Weights of a small mixture-of-experts language model, trained from scratch on English Wikipedia.
Training: a variant of Adam for the experts, 936M tokens, 5126 steps.
Below are experts of layer 3 (counted from 0) of a mixture-of-experts language model. Rows are named router (the router's row for the expert), gate (a neuron's input weights, with its number), up (a neuron's input weights, with its number) and show model dimensions 0-223. Each number is 128 + 24 x the weight over its row's rms, rounded and kept within 0 to 255. Numbers have three digits each.
After each expert's rows: "mostly gets" lists some tokens that are sent to it at least half of the time. This comes from a sample of Wikipedia text that the model never trained on.

# expert 30
router:134123126155093125116132164121105115127111142176093109104127171157129103134143090127107076122157111129115097070142127169113150098149123159085149161091097081133125090137103119150134142153151137110135128084112130160155104097129169143123121100092183127122104125124117128151079129118136138130094176159148109109119109126131140117099121090120166156124119181133117111125114135132115124174181146100133081151128104176098123111104109148147128117157132115140155183104166101123137109124115117079132146117148129162120113135122135134109133167135144160144111111145126107113101153123163159109084088123153168137106132161094133109112127102134110130116129157085185167125104157110129154112134
gate0:150141160135111141150152122096103093154132132111128119125132091143142102109141077140072103106143159122129157096121088136133133101132123116131140144117138145150128154184165104137168144151128139133162155139140076143130095128124121102135110139135155130119122091089123150152137079125121122090093126150093105092089097149145139103120127107107159108152154128134129142139128124109108102129128137115106150147147110106101091071142151124128114146114122093128106116092132117150160147125105120078144156145138127089227063161092134127127130153106110167138156141125154134147125138117114117090124112137168099109124099067116153101157148124088110105188143080129144121146107113121147124119102
up0:132147095148172125153110127132127126152085140125125152173182120107172127130128109178092154155112133150155147145142106110134153099124118138132095170127131142152080117157126108124103140136126117149118111162157140086112107160129124129117137159158087113099127126128109111114157093118095143130106114153167141116163159130092091088172105127093119068110140142129115131130114137179112121142124160142142148125166186181121091118120126169115140149112112159124105122114139082141117135136142143127128074090136145126109114147155176153102089089125149104100139141121111114173106123091114140167116165108136097157136138116137107160174138131158117121167150114130111150123109177130146094154097
mostly gets: ": ", "(", "In ", "), ", ", ", "\", "

# expert 56
router:148146119143160131162164151120138115123133117099135154133126200153080092115155116149096081088149190117139141164143115151112090108138109117124151133115110111140145083119150137130158159177153138152141124137149117144133119102163134134123117092102168113133126128120152143120138140149164119104141123148173108137107113108121120126091116172104099116130116108140146103104141139141127112136136075150134147117180129163123115118139129149171075136127114066135118059124127137122138113116132144082091128087128158147168094098113150167151140160138108119125177114119144092137148118072143078148129105103158126152115143132115109151153075159088089153126122134113129138129135134149126097122130
gate0:145130167145143141117144161103154151134119128147173104072140144088119136103124090118100109108178153103083146145122133144131121115137123135124126146146155172114147098130145159160134130102149124136168096102142138144112148144159111119131116148094138152129125201135124127145132109122145164100125117136127115115104131082117132145108181162087097132123111132155099088149120116114092148082163159145127130137116112119136157116124200109141123117133153120129126136108137114149100126082138155102154158160130141149124120136150126154165152095159168142149150113148126138150145118136133115140132083122078102138132171170102176076146134139110087153115054145092153142126087127126154119091155
up0:137088130119171143124137142087168115162169182144122159135137151108128149180180130132113119128138144096137147120120131127130148113139137131148109130096146181144134121146132081096128159099146109110137131113157125129104087124128162157070136145153163136103123143152129098145124121137147116136139156118132139140104178118114145085116105140130115128152160120160143126149115117185077138101120140139123093130130119120119087105108190106147118139127127123136138165050137098108157186133164134121126157100148172145145144133109142161165135131143112101138108117159163084139141139110132131101116127158102169087167115127183119112123124134120145130092127155090123081116088122084141113117144
mostly gets: "with ", "would ", "have ", "ted ", "ated ", "has "

# expert 16
router:149122127150112091108111196161074161145114149167146120135104118138125143115143130125094107136105124121128116132095120133126159144156076106152154143070119101101123149175143117113142164132133133150120144106147149158076138125162139104133129110132149135144095164149138128153108160197131123137135073140153147130118096146162139118110119071108122137138158151109116130092110145151154162133089148150115113107145138116096116162171140157148154135168133118167166124102132084148120102145100114168132145149062121123139108136117109146093119147124129114141093108185100121100118123072173126147135160146129125141110143125106129110151091136171140138161148128171110116112130166131140153140118
gate0:133106133147140102148135111143111168158118191133124118135119150103119095114102130121135118153141073157105137122131096118148127140086105154158134167147166122147153126117125089132136150148162131145145149135130109134070157086141119100131156177136139151150121098121116140143143141105131150185140147134142110110120102139170092134098117115148183135122174130114111106146153100128137104119162121165133119130142156116158110168094117151124130076159160134124174113169105114110106114148087156131120097131097132134130166123105148150112132221115141178151117114112108125114118123171123109117162093120137122127164093170150100139144135143158089139168147141161140119131124113078119131092105
up0:127154119130131126127131165116131185133133114130159139098123129129136106143137139113117128118124127170126141127176126142112165164093074167174150136152159145117104167141124116127086158119153156107108147144131149150132151153122123125137097075125126135130163105086154115111108125156154132140138096136166116065118162114114070133106147129152131149119137142119049114080159086138129148130146141128153103106122136100151127131100129146104166102133169120179178146113133174108078120114068160131103137142102114096153136126107139135165121181118117096148096154130117107164127119094135126131118106099128082140151111165131092126133116162132110171146144141143113102086148121112106129131119
mostly gets: "ation ", "ment ", "series ", "album ", "ative ", "football "

# expert 58
router:128122146142106113119143136131108125117086119123124150096163169181106106141131149133102089104166149148125073115129121150087123095139114120107162117084095141102181138147162117135158160125129117141123116143120115148116088110161127156104119089108154130152136109119105137137113143123159120116137091134136130155105081109126133134093144137131086140134125102122115141089102132097127126114100093084125105106139133195124136129172109169179100127120105119118139074118146130127145122141103102064070140123084150132155117131136111151151094157101090112152141082135140109115117157075130081104122134150167141156088117157123151138140113130087117162157128148141140184161134112154124123127149
gate0:144136100104150128145117159124151124122119126144148095097117177124150127082133118094137125121150114124170107134115110131129120101082116168104140091160140129111110145106134132137172138171141130106085150118113132156116142110149123177075108130101069103092131102096144147122083136106121114141164091142092121128146135136124133133106166124115102106134149129123076141180131101140145133114131144119085155190191105135096173129153149115116115127151182120111182087119115111122157108122115141118134149133130161110164101120142066141163083161151138108129139140130101139122138161102127102117092153155112107153162158115097144151128160152109132110137123152148113126097115109137098149160163
up0:118089128178134151093121114116100131125162126107125128153062124117094090116136122134173159121119139133104100121169138132116098133135145062106102156135136101167106108144136118051141108158146132173117137106069107132115129124145120129114143150106124134126113125162133141133139152115106171127122130139132124124125132140137115055127087145106145121114175159126136151139129143140147139148124136130135133125128063126146097124152146157162155114098121170136141169151135081110153144115176112157135162145131153141169135147103123095109132079161133119130122120126127130178118109158137161123149161160142093107090118108110106071143090088133146159116126104093129154137098136172142126125092
mostly gets: "ted ", "released ", "ated ", "ed ", "led ", "ized "

# expert 61
router:127111147153130102167112115113120103165094138166161139138152147160115194112084146124167075104139121175117091148101102063102104101107083112122182126110143138139136118132088146174122144147101125116131142096132131144112128161141121138105124149135142083124112135123145134121113112121125131161106095134095122128149122157178142127127144113139121181119111185081145140138112151150122119096123154165171124126160123164133126076107136158151153094156109124147138108103113094149114149104125093124074149091122159163132113100105123181146155144147102090070112134130139102136118139130150106093140123137119156129130120128095118124114140150108151188123132158156159132136138126106139127111137
gate0:135096106167112122109110126104122133160087120102152133149101115122057110118103085087116127111142142104154087113076143097126089115159056164157156172122129098127144108159144118115096135182126131131146148133097159125080104081133155137167153164103122136132082145116129128131125106100135114137151112124152142161110119124178129153144078118116159139086133134126158159110124138139133139134154112134100130084138117136102089110122150168153102129147084154129151105131135176147115132144121118136143145124098143160143144078119123106122141144170091145122137124122139171129107111136113103116169122143152130109116133097111094154147102095117151115168103178123166142122135180128121136120143
up0:129140110143150088123148157119129113161118120154136127182118073158115134128145137129112117109114111142108096106093130126144120098139114126158115149113130145100129142147091126127100146153117110100166138140142185119125156117125120144130160162160117102095113133112173154094109131137125141135112109146139150128102116145130104142132122154172149159092122134147148157101226110138148164115101125114143107084105165158151104116109171170155109113125097090101060133151168121163089151099132155165142168095119114094102118163144104105134149138092093159132141163138138157109079164105126144114133127130133152121132155122089162157128173149132153176115106134109158133112126119118122151134143
mostly gets: "\n", "\n\n", "s", "= ", "ts", "ations"

# expert 39
router:132130103155114096095109160148102126138108135116135130119094151139101123116135127135106095134162148114162078132112143114113182145113086097137137156087167108120138097155129133117117148113123129141101118090109138165094121108170139154120113115141126145126120141148110148104104152181125130137155113119127141140139119160144165146120108085108157126108119127129082147078142138135127177155108150131097139128164154126112113131160121145140151127174130144150164104129115110101147087123106113114069131142086175151139110115094097098114141125073104138140097135147106130111126125097162106141103164140171154192124135160122126103162082122095163155184151121209131131121142158131121150125108
gate0:138112132100096153118122127132090133125070181102144139079129158133122178105175126110070113113124130140140113104101145108101117108149185110094140145108141121111101153126133092139126170094137125114126144149142149083087106109155149104110151143115140165179105192117141143083117160148134154126125127113123127143117150119143180151113132149132099130115112129131138140104138137106090155178175134102092126145174120140130119141158166109120101127149122159089138132099102130131151131126112114082121143093153153101133172115091102143108104153085107132079121144115127168162156132119101118110124127108094139144106135177127145113154105163135133136170121147149129116106076132134139135104099
up0:154105141086168171130134133145111163148141105153118164134113086150117151153130114143151099114084125153149168091157118117146064126096113111138112159138104113152109142147091133112191145103135133128132176132147135133125100135142097148109152112139108101129084079145133141115134122157110107120107105169160145101111143141145101028149127088119134145116131157107146131119099129111164161138099123106151110140105159136086118125183118099135142083136132126145094057155138145124172116123147149136144052140134141100152100108109127166121175150122156114159121139112132161137132111156113128095130118109093109125130105116124122143128118130109127115121145108138126127123137091112135114152102
mostly gets: "part ", "years ", "tions ", "series ", "people ", "number "

# expert 2
router:169133127112122095153148137106147156179145129150212108111122140123120141095167122122145091094133129153152110115122084117158141103100116109142147108110108149126105130114059170144124128139075087109145113151122125190139132111169135137103154088138137130092101112138142159100135105161122139112143106147109135150129108132089110145086148117123124166125135163109123135145170123134158105114106138136123110160146136137115085088095134144175086134189098125141119143109139144072104113111133100099127100142113122142143129144143111137118146124101165125139099138151107109124132143107131111125090158139153131133145119112115084165098133154125080175123148180120181112097102122150121155120117
gate0:157158148143114123134116146125166146111139119151168115128152128118126126073105140158135105107156176158158092108114095151108135117123157134129127128137204122097144077127124124136115105144128137137175083121146122187128148126153147101111151093148166152105121131144110169097136137167136186068156144112129120144110084105123074119153127101149128127120119128091184200172114142172158129097130130127141143102179111147079073111148167151135144096139120121112105161130131138142133149118115129130165158126133155128151114116165120115134144138162104110147137111136102139136122102125144158131140147161145149129137127160135090118109110087142100096116101164104130112125137140121124114099118
up0:141149154127112129127142111092188138122146136141146133101129141138123106080140121128151136137133154141150150094133127129101130158124146131104127106141123100120165078085129113129115141154162125118142120117146124151157143097153124089138153120138132130161101128123099150139145119134141200097116096130133085170146131112117067134107089108157127145170108151085158140123099177158146160093137116128100156166164156123069088077125143138086117139165158082144124159163122158111156122129097142164160124120169150149179115129173136153110155147139124132106119096126096136108145130128119151138092152150118141145126161146141100125128155122174110130087194118138114165141142140148132119103115
mostly gets: "Binomial ", "ustri", "present ", "ocr", "it", "ov"

# expert 9
router:151137100146148119142126153135155162109151129147109143125121164141108097123131102194112095126137121111129114128109082125149108079149095139099160137147125099141155110137141121105156153125079083130150128131110119141108135128138097145080112137099179108105100148102128119152127141108098166099112139134134127128128090127142113149089113160119118137139148146101149109099095124117126147137132119099128105096186132184126128110108095191129099111180131098139110160164155146101163127109137123098120141158151170147137069162099124114150155174104089178128126110133138123121161102058107114123119096111149104144108126124160102128154119126082125173126151120104151104151112119145158149118144
gate0:162155118107145133149118138141149162156162126109128124124097144098152107149116125124146128137110136095117106172136093118086100142157105158121198106130146095140158126154149152137133134127054067157122170172123111129107100114125105157110121103114164110132079111129152125168130126120113101078159126119152114107120134121125158171143095125117140160135145128093166135142138108086135128116104140139174138106171121153087127129090109152187094158173122136138152145185124146136143102131126179092113134128098134115122112152101124128185145120123117148147117121141147154145180111093124123131151139111100119154140123135138114129061135132084143148131172107127138139146109093122133114125131
up0:124134105109115110129130106145127131128122144111144155078112112105182115184099106136176124136106142103105126140177123150128145169167103180117158095117136137123148116145147143129126143096124115125155148177147125149101161112131136163106166132128164131108103113129112112141136132145128119084187099117161200131089105122161141125138132099139160138149131122117140188086130160149160114130108145158122161125126139135086127113120103125134094134128174105162162123129109123151151141133080129137105091112122161130135077125112117109139100083134136121150126135129178157159123116116135158122140101151118097158154085125158104069128150134140138165159131133123109166094067117126124139141170
mostly gets: "for ", "with ", "after ", "when ", "during ", "against "

# expert 14
router:146147109123125143150150147119122117110139118132142129104141129154123178121108121178141064124128158124113126114145097079138098117133112149112147132116128101171140096149091132108105102136120136096116096133104119151109102126143113149127124132114183104148159140124124107152155102131108110178127105160116112163159130159103151170060099088117127160168100116112120094150162151149145126148109125142161082104163097169139111097129142131170083137154145157157149113134170126106129087142075109117054113148126128154144139134101119155127108167090104126109088083140114108122167092110147081117153132114128169165128145131119155086096135144100119145123124135119126122165137136121137123122105
gate0:161178130114157146150153110180101114135100124145146150146162140123104145129150124128146118137113142147090123122118134090124098142128095087109148136092111116149154120124091131102167123159125134114101158133071131126130121124132088155109139120101152136133120158171188121118114105145126105139101147133126095145170145154151131130087158102105086135116129101109136132109158164130141133136094146166141065157175161188134140121135133127126139141111134108121152150112157127112111112149119155143101099117121131116152141140149114157133125112111130169119116061115083097068159117117149136136153118080148143090144128134163124136144114062152096126157113104172129122133149122136138125207140
up0:106147072071148175128139120124125117139154123108074146110129134131141131141144118155124124138098152133150130106130128136125121128123130128131128132147075084138156088177116126091167104142160121120110140121084155126124089126127097169119099172127125113133161108142126132144125131143177116176140181126112170147158156134146137113055101112107125168143149120143105102064141163080126145175087119126181107108151136137167146146148123108139084147137116148150127128105150160122128111116118141147107126124150086147181162105085161163173126126094116159122076109081118132122153111133132106156108105103106154096120118128146134127146140103143120102150138118143118116135128132139142140166134
mostly gets: "). ", "\" ", ").", "\". ", "\", ", "\"."